{
  "router_score": "softmax",
  "normalize_top_k": true,
  "routed_scale": 1.41,
  "balance_loss": 0.00323,
  "balance_bias": false,
  "init_std_router": 0.0178,
  "lr_router": 0.00117,
  "norm_eps": 1e-06,
  "optimizer": "muon_variant",
  "learning_rate": 0.00647,
  "train_tokens": 587500000,
  "max_steps": 4483
}
Below are experts of layer 6 (counted from 0) of a mixture-of-experts language model. Rows are named up (a neuron's input weights, with its number), down (a neuron's output weights, with its number) and show model dimensions 48-95. Each number is 128 + 24 x the weight over its row's rms, rounded and kept within 0 to 255. Numbers have three digits each.
Before each expert's rows: a language model's description of what the expert responds to; "mostly gets" lists some tokens that are sent to it at least half of the time. This comes from a sample of Wikipedia text that the model never trained on.

# expert 61
Clause-separating commas. Commas and similar punctuation closing a phrase or clause, often after a place or title, plus "including" and "while".
mostly gets: "\", ", "., ", "including ", ", ", "while ", ",\" "
up0:139102116146129133128098125161118147120142149065151127158176117145116155153134123162123210154119134149160079172105110111125183138153096122148128
down0:155116113133097094118082081156145128097150095086125155127142131146116122135079174106173103172112121095174117076110132129120135140125139134115151
up1:141124127168121133086105145118146104193120099151123098112111163116130143123106142132131116136140101113154131114136176114154132123125083164116115
down1:120123120109128138141144139142162124137116176126162102154144117136133132150092141110132132083081099178119095148126130133088099111148121139099117
up2:135103147169118090161091134098138140123158143154133085118124095161125130159119115108158152109116134174111146136107139125151114087110188105122123
down2:129163158097106182115135164142120132148138094111140071128073123099146139111135112155138119141124152138046114136110140131166115175116090147124096
up3:120170112130134112129132078136136135156087153098129144108144131156150152130103084126127144102133133107140102159140118104128146140118128123116111
down3:128091145121159089135117146144103152121143113135112129147145143118147147120149157118118125109125173102164131119076144161152123161072124110138150
up4:107115146107155096144119162127089120151102174120155122106131169116102098141125142140114151105129121111129100151184150117139102125141144084132133
down4:113155158094131140119094123160112129088097140107123112127098092121147105158118138150147170121124145099136095131077116142147148155159140132132132

# expert 26
To and modals. Infinitive to and modal verbs before a verb, such as would, could, may, must, should, and to in from…to ranges.
mostly gets: "would ", "could ", "may ", "To ", "did ", "must "
up0:118115124119145102148151122115088101133088106117105159136125147185137143120143153175144075112120128118116134125119142119143142111151132092133112
down0:143122122098102134099112081120173137149132150160140154125137119116131120101153144144170126158108113177058108137082148118150112133093161137123188
up1:185096165158110104127109089138140109102155168110110122131106117118105099137124122096175145115101154115113145096120128157101070139166139137147145
down1:149126134128138135140144090110162136158138083116132145168084168152107100170086187118120141121137151076119119155128154112132103106087139181105108
up2:158105144129123143158133115138168157123149099154137119162108117103107164075070125121098133173111136132112137154117113102192125151109106082118101
down2:112132137135127117143085144127123087125110129155085111119107126093128128125148159118156155143165135152112121161115119127148120125128131128131133
up3:165098139160151124136131135103118103184146150169170165116147103110112130094159132122141091134093127086100128134114109125130096120127125134110132
down3:137108151142142126097124140116108172141130112149087185133136162136130136131161116108133117112126110117105128117116137162150151108093125144107154
up4:139141141138138084143167111102137156145110120136129160126168086113105086101098157110175132119143140054121124155115146139184122127148152155120142
down4:138096139132129163109092160088132133144107131113114176093140132111114111097153199100125144135168169135113131121113127125117153144156154119128115

# expert 17
Table numeric values. Final digits and numbers inside table cells such as attendance, scores, statistics and percentages, e.g. 76,064, .524, 12.9.
mostly gets: "000 ", "00 ", "sq ", "30 ", "69 ", "45 "
up0:145128185134141177142157186145126124102129094066159148090116134124127082082158132139156141154122142120128133149145092174145111138136167152119105
down0:118141130160111108121104128158180127111118113118131117143121116137121096146123145137080126136096119150063110088124144094101100085073104127113164
up1:156115148145115119148089166102132140091144176176147153088119092183104101149080139119154109105100139105156135131122082132100116124178099134103128
down1:128166137124122160126152110143116113128101148150127131157140110154136131119107127149130178128131104122150107119089125137116183090131160150142161
up2:077116119146085153159157142162116155140125144116088134088095092144099144148117168126151174104102119136147164124155108156125115155125144137142116
down2:150105114136143130147115151108158150103101131075096107160138121090154138129153124138150164131152165080113124138136119115058168095092111109096144
up3:158116142129154150142116104100161126104117156113122106151141120124118103131159100133154114140115126132159162116128101187136089145139121108147109
down3:115155138100117140135156126137100105145125140135100097182102136082105168171105081103136112086138130110099131139143151130132122158104154109132110
up4:103134138156139183152152135177131122144119167154166110110143141135122131074155124113168131094138148128129115114166139159123147120138163130126139
down4:139078127122119100106130100165133133116090151130131098104093127126162121140151127165128111153146151108117135130119118125088080133123155140099155

# expert 19
Temporal conjunctions and dates. Time words opening clauses, such as after, when, until, since, and the comma or ordinal suffix inside dates like "June 26, 1934".
mostly gets: "After ", "since ", "before ", "When ", "nd ", "when "
up0:131125103164121144121128119195150125127117190130126116161125110148154104106119106174110172141143101111127146118118101069097135122134129149137142
down0:122126099139101148097116145166146130107114110130131110139171146164105148125157133116126167125102143125106133139111141115100090129107143101137128
up1:135138080128142160133154128130142126107133130155138140161104150148065117121167150137155139136095140121179124110106201125079144077126122146128172
down1:155117115098147103137118158093127137093120171189166151156114120092129134131162141161141120122150100115157148105164104082141124080155128157109134
up2:109161116136144141147125080182079146106136141165116127121157112113104157116135088130156096114115123125118139138077111112089116106133125127162173
down2:119140135135127104140073126152136145118170129128150116117111147113114112111107118157084117133112135147142160114180174085143159144144148131169154
up3:159089118153120146135143132162144169152135137109120094132136117131176137159144160115131094121164125148140103140126162136169147153107165142151109
down3:116127166146152153134101116112134112088157093067124089137145088147130153083116110145135124121167156115146131116142186093121111132126091128139160
up4:079109100123118138160091139101173148109136119108153107139111100106168141131143111152128165096126080111116114079100144121122157136129144169095140
down4:134098114152149096124174094129141127141139168158102115189123126163104084133076125156129162122138143093141145096092122118128135129076127086091139

# expert 35
Scores, dates, numbers. Numbers starting scores, dates, gates and routes, e.g. W 19–7, February 29, Gate 15, U.S. Route; also number words.
mostly gets: "for", "U", "four", "six", "For", "01"
up0:123084123139082154176144170130114139134137114163117154136175120115145135124176146108136102171127152159146132111133118170171093106142134106127143
down0:120144173130069168115121126163117099140100120145140107138117155144168104134136112090164100096089123122078152134135112092085160120157145106135138
up1:137126167107173138113080134114160156139105139135108102149143129115133104132111145145148179134121154153105113130134130124134152132164159127141180
down1:126150121109115084090159107113112123142124096100142098111131121165121127102104133153117131136121167133131136106119166105166109073106160101099173
up2:096158120115137130161150107114109080161104117118132111127147097115127138133145072142155129084114120162124148105128165146135123192129136113140110
down2:153107084122123151146147092138146136149123145138118155115132140092085166171083132078104113121131141146157107126122166165159132119114148130154154
up3:106145165104134116186102143160113104116132190148123133107130133137090193138112097097113142122116139128136132111131119118135074112144144147097142
down3:152119150130110139125120198106101116152135106131077146108148146147136149123137120151109135128145113159110105130135115078143117091124135131126118
up4:101151116141116161163141139174118071150129114173103163118135122134157122135125130134125183148074177145134093116123134150128107155093113092101111
down4:090143145144119104099109143141095101105168108190131067100139143104159087134139120123112111113107100076110118152113131127119131118199141135159162

# expert 36
Perfect auxiliaries and non-Latin script. The auxiliaries has, have, had and having, plus byte pieces of Cyrillic, Arabic, Thai and Japanese text, and commas in lists.
mostly gets: "has ", "have ", "had ", "having ", "ي", "а"
up0:128116102140114099112147128160113121116118092078164125112136177115116159135119084119181117132090118149146168117148135106130169087113118116189086
down0:163091131140129177106139133109171172096143141136135139096102125118140129152137115106138103148145121137137149106158132128153147152091122113105168
up1:140133122073113178157183117126140119132144121146087099155124073158168153111140153202111136112131147094165094160103161155070110107111122126153137
down1:162118122095111115124167090125163109122146089130141126178153120082135154133134095120135130124115138164054143140153129147154149124150124097138125
up2:090159104154138106099106122132126128119120088104137116066115086094136086098120118131157142116117126138093127148137103163147170084108118111133157
down2:108119108110094121190127101127142132148103098150115125129125145174146168150138120124132134132107159093100139137144119134153153105114104120132197
up3:125164150124121165121158103115082137120129128134151118147115166149099121097139172126112106130178124110158135153174136111120096122172130167110098
down3:109125131185095141093152132120100116116120139151101125141135153120117151129136128178153092140134136123151137127171184096098114115123113122126106
up4:116120127148130127154102106155168103147144116129174090107147073091144170141105106152136131131131120128169147127122117135127151128171079157156131
down4:158115131119119097080122143140115115104069106140147104091141136072105141160129146109122139157137133132123159128121124153146129176125087122122112

# expert 41
Nouns before of. Head nouns and titles followed by a preposition, especially of, e.g. Secretary of War, Minister of State, number of, role in.
mostly gets: "President ", "because ", "number ", "List ", "Number ", "president "
up0:139101119161118116144145106156150114106126116132106141095099095109132106105097155108123088127134160127094117148094085150167102098132134089104136
down0:125148146098100112117098112123122084113121165139123102096125137132154119131126158125152112155142141154167113163117107126146155153149158163115112
up1:081123132104100145108133119152143152124146156133139136149128118150154098062137126137122125162154104163147161104139107124118125144130144093161075
down1:122107096123090137131165123146114153067132127088154128141167120170128073113129147160137116134108118157083099095198123130155108163144111136099148
up2:117150122096107170117095122106158157126121140165125112140129114157094149133167089143114137136168142146163123141151109126157176106118112128145107
down2:141178150120128142085165102104146120141118117106127184121128147133112135129089104125108105100154131115153130149132132077140165155120096163068151
up3:152136099122123164169126140134105137125093118162142115110131143102150084175135113124109146143121103130157138133100110138136135136095095121130152
down3:116127117142102134135111164111153173091139104119136114133132129108116135129123130115127065144099138142089135206126124122111166125141128105121103
up4:166151109131178124161142160177123126124175094124147131109117096113101157143124110121122124121145135154084133148103137107111147060116087073170130
down4:143082106102168113102130185135130101136158132128089098130152138164160120152139163118164078118124136196065107153137071129128117048157119117087145

# expert 27
Table cell terminators. Closing pipes at table row ends, plus punctuation and symbols inside numbers and coordinates, such as commas, periods, ′, N, W.
mostly gets: "|", "′", ",", "information", "details", "aged "
up0:110111109104128122147106099137137128116163159161096105195159116128127142145110144138130147139128155162137103136134137115140106132159102092140134
down0:124121157085119154080126122130091137112152112110144148123122126144107112137099108115153152155131117132166117140136146096127105110121161183112147
up1:130070105139160145116147167136133086123141164088113128161085142134102083131157092117118135084130109165147087145161125136152154157169097108135127
down1:109143130134120075130151136166125164141130125113152166115087138119117112135154135131107111139163139140094145093090126141127160130153115147142163
up2:106145130121161154131152097101100091139111125093149090131150132161120115131137108126142132124140103127086110149138135120115125116107128179139113
down2:152106147118144115104111147116143145149144139133136125148137125138142152129143121154109064111098167147101135121106104121096124059134107106158150
up3:175147092112133129164133124131084105149141148119153164127127111134154110089091126116167089152119064138147134110161120125128069110126121144116106
down3:110170108172140144132140068098117099134159118102139140166134114180138123125146092116126152103131113120125131104107134126093120094100131122123147
up4:145150114108156163081126123113135131137093097184148151110151133135143109145097105139181108136099132117140165143133130110124124123163158119152120
down4:125136153122149152118152091130099101158134130116139101109098133164110109115140080132135142160121123123144140106132125103167144164151149107132141

# expert 42
Institution and award names. Head nouns ending proper names of awards, competitions, festivals, leagues and schools, such as Nandi Award, Tennis Cup, Film Festival.
mostly gets: "Cup ", "Cup", "Stadium ", "Award ", "Festival ", "municipality "
up0:137086157167112110107184147163144143173141140093124110124149134093084125133091144133163138171159121121109160133089089095118098105132133099143114
down0:127102121102153130145093098104111134090083138144153105131103129164138115144096116141127126133118113134156112133099178132121086147130122110155095
up1:181098127141144137131100138094118135153089156132097090125149123149086112125075121096194126113113123135144120115088090139161159154119163150093125
down1:091153145105158127121137119095119155121190141141080130108109103116079108070125148150105137145127155151169152136154179172143113072125159128158172
up2:116142115112111153158105104131158101167097125112109123157122173113106137139120083118111135116113100148091140125150126160123119122128113122175111
down2:106123129159130134155118135126073121135110107165134110134134115111099085123130144098112110107136089123125106109121127135115136121129124108104115
up3:082131140123093083157116100076091147123136141128136159087164116141149121141125095129132107155111158176128102126130119144071117133157095110114141
down3:187119146155084086132148142150177115130154126113144112162135124150136169151119095160135132114116109139112089135128111108111115121131132129119131
up4:108148154112133131122145084157091124143162124128111125093110083099128135159167114125155121131132101143146117145171122122105133180118143133126120
down4:120103126133069130121170108140178150107159175132106105114139169150164130151124100139079136135110145121176133102105141130135148130117095160109119

# expert 25
Foreign name endings. Final piece of a foreign personal or place name, closing the word before a space, such as -ov, -ya, -ius, Moy-á.
mostly gets: "ya ", "ev ", "ov ", "ki ", "ini ", "ura "
up0:119126152177127161126141140156109115129138152127123171158138081144161157134105144155154170139138172110123081120116137148106156108098117088118149
down0:118134192126119064140133139086085094140138137139109110106122128109132111162139118112114138117159143158135153121120142132195126151121108134152133
up1:150136101108122144109131143122152117165111068156132152147122109156087114121124134099159117143143127158160146141100117186140140137138137127163160
down1:163125131125105145129098133124129128123132146089121131161123124107135118137104091165150128138145123105141130104146112124107119133106122125120136
up2:094111160107125125120118135137128149142120136069155135139203173130125126163115129113137112137120177083104147116128093131109122103139105109175107
down2:105127179147094118095116136148088121110108147130150092112141111097108120165118107132148147097176145141170127105187145139104080125097158125162109
up3:122125116134130161122171162150148091129083115066133143102149128144162146096147050090155145086123091164167122128129111122151121134082134162099130
down3:132129129069102149160132129138130149118130093155141124140158089110125129130105147094110126125142161142092137136106107140158139139151105151096136
up4:140075122125082152098152112112155155147129107141126115113111117138138146121165134177135179143104112113166140120162105138086111107149122160104154
down4:158149113075141084118169100138139104153090133122155114130134159126145127122136098142079135171130139167172132116139108118151136119118111125116117

# expert 2
Percents and person nouns. Percent signs in census and demographic stats, the prefix ex, and nouns describing people such as politician, footballer, student, white.
mostly gets: "ex", "Ex", "white ", "% ", "politician ", "black "
up0:134115157153083146160131120151102121145147112116107088130126078106135128140132116178166175152141128153131135130117098145138097123127151114120152
down0:100116151120123160098161109109145135100104081132115094151080154112130146125102152137113118117086145146183146135150143155141165095121137087139076
up1:116141137110143126120096147104142106125090122150131113160138074112097163161104129101139138138122119131184147076140108130165116086109148140128119
down1:120170125131147137152091150117099146094127124157128131140133135113110149089151149105126063142127133135122106106121137125157150163104139120100111
up2:122164175168168131108119134109144152191107150094103121123127131149109114122109163138162087111137152116151118154108164138099077144136172083139090
down2:124134110119148102171118147108167156085167153145127130118137104117099091155111120149137104171103141094178122119112129135171121096141135085111134
up3:101175139138101130146148140119088137145119090140092103141088112132159184150141121143083130133124107112147134126132148073134139161091138112121138
down3:091129137114097173146155110138147127125136080083111115106138153128147145135101111120120100166090131112105122111109156187136150094179118134128127
up4:144132137123115089132167140172166176145134165116093138168124107156099161130082156108106123121152113163191096095133137115150099118136151086166115
down4:118121081161147141124138105085110101121143136143129139118131156184140127099089127097133109096101145136148135123132110112120138117160155130128129

# expert 59
Word-initial capitals. Opening letters or consonant clusters of words and names, often capitals, e.g. Tr-out, Sl-attery, B-álint, W-ulf, J-nanpith.
mostly gets: "St", "Th", "Tr", "Bl", "Sch", "Qu"
up0:153092150112128154105135113130152161114067166093132165104107115123134116150128169172184134162125192097118127162120148097118147084131078134087113
down0:154148122133101101134104097076138122096134149126150136167166127083136105131136101132123154145136161084136172116166144146126118106126084196165130
up1:138101133085115099117131147129120137136117136088145101083119042125129115120169130130185156149126104160105133097153148149112151124086113111122098
down1:100122071149080115114085126103111154150138110120090128115102123152127143130106153159104140149138163114171121127147127174129115158147157156099137
up2:110107105139112136158091121112121149131136134193117141129118138173131101155143140112139165147123157142161173115102115172135121091150123130127151
down2:128112120147121105141086138127145124098103101143195158111132076123130132113120110104120138128156125111147127122125082129103150122144132123127138
up3:147165169108109171116144110084109112140119178092107106108157130086130145107122129140140094114106119101143118137114118162101110106133105113127138
down3:090084139097107111137107135157137124131119153118127129153152155116132138084147139105114100162131141129139129052131125148120125150083128078141099
up4:112127096127100123143155161122112064127114127090101114147102155103117106125117138148124101131126123124102105128118146139117118125114142102151121
down4:149162113136105094157111145131151114127106130161157169127115130098143092140167125107122104100148159130132137144132136117120118131161124134097147

# expert 56
Units and foreign particles. Unit abbreviations such as km, mm, kg, lb, foreign function words such as en, da, del, von, and some prepositions like over, through.
mostly gets: "Al ", "mm ", "km ", "cm ", "von ", "del "
up0:130120093145127096158125155142162132134143105106146110119161169100130137123110097090137106149093113133138109126133111092061144092149141151121144
down0:136128105124100092180127127136139130130138155164113166106150163109130150112120115070114090139093132079106148125140137138141080113149150135137095
up1:101160121120140125083122112101103151136117151131110097121126185109153135128093119068123120163119144133166140152114148131110134160100094120125143
down1:170154145072110158113103103129150161165150101122159124114140143116083124138157154150105130092146107168137069123125139138135126161100138132173117
up2:159120154124147086158168087089152110097110128102120107124130128087101132149108104130164122168105122118112109147151133136120108102140114150123120
down2:133152116117122123102106153127098127147148130142161128142122138148130127113147125088092120152142132120115167102146155120115114169159166105136127
up3:126113159139114183151147156136133094105129150146124115121107140159157156151130095143191132162102140158133115131123115129100125146124148134109114
down3:152127144140155140119171136120135139129169154161161140122122126139120124095127134174137176140148125111128113129117149116106114135157134162102131
up4:128113138085150155140111111159157123170087118135144123114133142152083076145128118120115162115129117188141086111158122116160124126165110126104081
down4:125169086150108151133125088151166114097129142139097104110122135159151139140152161170132134127074103102160137157134122105135112145106101120131130

# expert 12
Codes and coordinate symbols. Capital-letter abbreviations and codes, plus degree and seconds marks in geographic coordinates, such as JIS, LTE, 45.72361°N, 4°46′19″W.
mostly gets: "″", "}", "US", "AR", "NA", "MA"
up0:146194124082144141129146087134162108134042157103109113069137143123122153138118106111147154132181077151109157144163161124155114136149128142147137
down0:138123065091136116099101146164108105095093160135137107139120140139122098121151140121137156132115137124151143132116127136175103134138153117107153
up1:154189112078195166112128138085147128102091127168108107092122140131134139140156140158095129112113103139134129152142121137124146119112141119098119
down1:142119153118124108158114115113151134092145152129105081148143136112137134148121125132141149157121144144117142141153182124090117093115134148107118
up2:148134139114114157102144164144147117138122145068098149129093130104122128125149100141130131062129072104187138137119091123122146142154128115092128
down2:142111105130155115142104120135089138140127118114154137157136184150123109128130135112129135111110117125135111138098097143119119186137118138112131
up3:123130121110108156118120156114139161115107146106149105119116166137128166109108124105106114180136129164132119128119120116153114117107128156152128
down3:134128137107099127120176118100169154157106102153115125162117083126149151130159143118098136124142135151149141118138116150123132128140128153115151
up4:163142149119122106144134056107123097135187143103120105146129129137112124129088115102183098140122093129139120164105108149183108120133100132100082
down4:132127108133080139114140127122156121115125102133158114116102143127146121139096102122119104126125138107165133111145093104117132149147119152169123

# expert 23
Mid-word vowel pieces. Short word pieces inside words, often vowel chunks after a prefix, as in Pro-te-in, Hy-po-thalamic, ax-i-oms, Telemund-o.
mostly gets: "pro", "bi", "al", "ere", "pan", "one"
up0:108110123131076110099150172130098156116153157099116133105097131086141140119136105108132088107176114105177123144151119146113113121172144143120153
down0:113115140131185152095119131121113111107169133142123085140125126153145156132152096114073121155102130074130079089107164142193151140105100120162112
up1:073146143132128144147102112076167123090117127143092108159140121087142102108153155174106090095145127129178123134137109140114128161159132116104136
down1:153106182122109116139087120139134170125135106140162108151163147175138082076134196113118158072131158109126125103147129121131122156077118148166129
up2:083156114125118130160096145153158127150143175122148102121122105113122108141129130141117121177102161134136127088133114121117165136118092160144128
down2:087131108105151123143118153099154153093118170155106120144104123110186144109103150098148118125104099102115118098117119111172094173193134093091154
up3:134114143127122106131113163123136175139114094119102146134165115099096112125108129122154114127159151105123071157137140115155108177192135139122130
down3:113120128091152124130103147115118081135124092167130151134110100142143084123110150132157112145148122126093201142097125143153113098141128084078185
up4:094133154116116188125126171162081114147151141151122107141173099082135169079159130128186154123152158153099129083133107125119119101167122107096147
down4:129095083177108096152111134154138154114157126131110157107154126136148140110179102116075096175133170084136131117129109093154116134116083132089144

# expert 43
Prepositions before noun phrases. Prepositions like with, by, for, against, without, often naming agents, opponents or clubs in sports text, as in "defeat by Leyton Orient".
mostly gets: "with ", "For ", "by ", "without ", "for ", "With "
up0:136119118124113116142117149084132166164130111120149098084139128089133155177145077138138086159144144081143180131095124111123115122131106116106150
down0:094115109097113110139103124111108123138131134105136137112160152144131120144134137153145168118116197155148131128120163131123103144111115116114152
up1:139080179156115122143156107116118165110165141137146126140139129173134121112134155126109117121151120127127111132159089095157161102181139124133120
down1:115092135118155096142130161112133140131153157133150108127138166119068119089094121154132126137143128100083109112126192148124100108138121173122099
up2:124104102125124114117097162171082164171116129120124164095129122118177146096113129161093060131128108164138075111135120116159119156160102148117092
down2:167104138124094135139142117156188131093129125127137144101139124120123126143115151147139172137133126117138110047113095122095100129117078118127114
up3:114163101114119154116144141123124137128136149140149131089106132106168125112129122122175135155145143139109145138111151158094077161140108154200123
down3:145158115147107149132168136156119125141118107145142114142103137104151131116115131118108142122109147153063093132134132113131112157049185131156105
up4:139128106142125127122134142094130133158128143162102095135142086174110118086130139099150130070113090134100090166137170151109128156118104106123116
down4:102150124157114127114138133137125120149136146137098140124131135155141154091135182153126146152150111086056106154173122132109121121143136156144132

# expert 29
Word and number endings. Last pieces of place names and years, e.g. Valenciennes, Damascus, Aleppo, 2004, 1960, plus whole names like England, California, London.
mostly gets: "England", "States", "California", "London", "York", "ville"
up0:131127119149103158129156109119119097157126098164130125139107131131154124090113127127129085118130119077163105135098142142158131115118176099115127
down0:105122124136132115120127122196138124142154118155154120094107177118150121144155152137140129120167179107098111092141083156108105076120120115101155
up1:155130116100145145169136119123108110120130145128134124105085121100111063158132156112128114074155103096143154163094078129112147123091094136133148
down1:136144138128099151131156101125141163100087180135154126127124125074174128118166132126123107140169141179141120142121127129099089112156132113122097
up2:138123153130142144123126145145129194154156103096099115135074115098089129101117135122091173155137092117134150101116157145105138125118126187134166
down2:092111140135138112110132142130112128145147155171126124105135167157127136162145146101126111156123095142083109121128137118151185128132092144124153
up3:134124124183117165110179128145086170150113125138089095146113152111146114159117100134150162127125080107120111143135122127141130129144102121135170
down3:170121133145132137158141129179163132114130136129132122118124163175142137146120107162112152142127128079180116123132119113108129137165108103141167
up4:173089133109129137105129127174102133131143103060139116145098123133132147148113125148120131154148077167110132093147149086165130123130149150147117
down4:166138128114143087104135112116117132110144138152130086152140113105120165126130095158120134097105106173175131147127149119166129101159155142144136

# expert 53
Prepositions after nouns. Prepositions, mostly of, plus at, from, during, under, linking nouns or verbs to a following phrase, e.g. Hall of Fame, fire from.
mostly gets: "of ", "during ", "During ", "At ", "from ", "under "
up0:147118129108149155110140109127130097143132078111108150133065114139125131123134092112138134133141090173146139159110146144130096148129144137148120
down0:109134144114100148111090123129097115142140103106167136158160132059089047101136144121141116151105130138117155111152123087138105153127088112117084
up1:130159142176180140146154169122134123150086148089135148104171112131129121147098122128109148191114118097103124081142150151089130120139130092111077
down1:135145136139100137111117084135133165138143117140127143159116141139122145122132111106053097122175136140153113115157121114064145121132129116118179
up2:143106127099109094104176126101110152122161131116154105092148102134084185081134140113144085130102141144107124186101163176156115109109123173108101
down2:164114139113202143134156125114146188130108101085089160134148170125104135091136110141135122112121130169134130171146123125159104093141066129140083
up3:122124144130122196106111108074116173094151179113148122145118134118145087115149131104126137148145122119142168117139106143119099125143123172151115
down3:146184151145154147093149120136167132137124151143123108118116091110125133156144129127096145102116125128108127155117073102115113136133131111104119
up4:131171120127089108091137126088147160154094117109138166198119091098095130170087102140143122112103159115105128091154154092148124143142126135147035
down4:145125148153083123182129140164164151144116135170152111143132146155171105084147150134113107101105127096120117167129137150148130152097184130110128

# expert 4
Single numeral digits. Digit tokens inside numbers in tables, dates, statistics and formulas, such as the 1 in 1,030,000, 2.85, 1966.
mostly gets: "1", "10", "2", "3", "0", "12"
up0:203127171130175137160125135120111154137150150126103087072103137106138074111150127131115134136111115173114138094113119067146159161139167150143104
down0:145109159113174145146140161115136154153090135130146125157106140126151128123113112144142168177139068093131126095136129146110154097138109156148122
up1:120128127142148149142125154163150149102094139147109154088119133131152094130136124175116114103120162119193124154112121153085109153081137157107073
down1:121165112123079152164106144115154124102125109105153122103116127111122158143154147170121126128129128133173125104134125173103163084109109103115124
up2:144140143116151086165118139113135185133140131107103131130121144113143098129146152122152132109167089117156138131115139120102123181071125124126133
down2:140126135109147189112097139152089150117118123126124117149170163136110120097116119112141112129143159172100129073131115108127107141155125114150119
up3:117127072129135173138165057109114132147123125115131115096134159081129149130102103111127145117152115107105133143122144102201145123061107127109092
down3:083125123131119138115103095131070125133109150124125113125112171108125149114085104094088132145149127127166113156151157129106148168135124097160126
up4:133123139124109110152131134132113134133109152095138122132146130118121154090122119101091132190174094145099127131100133118095110069104145115114094
down4:075130118107159144155129108099167133124165157121111163118182116163104081129124128096182097090154160071144142093121093121108176155138139142113128

# expert 48
Season years and word endings. Second year in season ranges, such as 2007-08 and 2012–13, plus word-final pieces like -er, -ing and -ville in names and compounds.
mostly gets: "FIFA ", "Syrian ", "BA ", "RA ", "leyball ", "iga "
up0:142110136134142158174116136113113119129100154140140115113120162181076095126119126108149102120142102178132137122200123112100122145123149129133120
down0:092160121127118159152121129111141144143153136146081137166159093155112136107167118118106128147140103081131110144151107101128139094145165111099148
up1:096119141090127126091108162170151128135128145161130099134117068144141157130091135130103156103155142142134117171104126120136166117160149211124144
down1:098094116168112165135128115161089177128124080131167089141096131108137146111144113124162106095108141106115097096105167160163133113100127088126159
up2:118121126118117177137121128196109127133122105122151114128133119154139119130146093171160108142140141137112143175098116078136140149118166127136142
down2:129170139141104088168122133126132122104138107157110141134098103101178131131155114090139136129089112146130105131099127140122121109129107116088122
up3:097140157093140110166072141150146163107166105115127116025136118154119144119126152118139110145130139114118165130137071166096157147166144118100150
down3:143101097173119143147137150156098099116108143091179100143097138135112143130131155073115139130136106116107137142120143125157144131126152168102079
up4:131105149082128134144120142140107103068133105123107141126101122119117105140136148104144109163107118109128146119135086113069144119134088076100144
down4:131144115105151152112059092111092121143158110180124132044128168091137132137107148099153144143151138135126108130107119161146143167123169191076120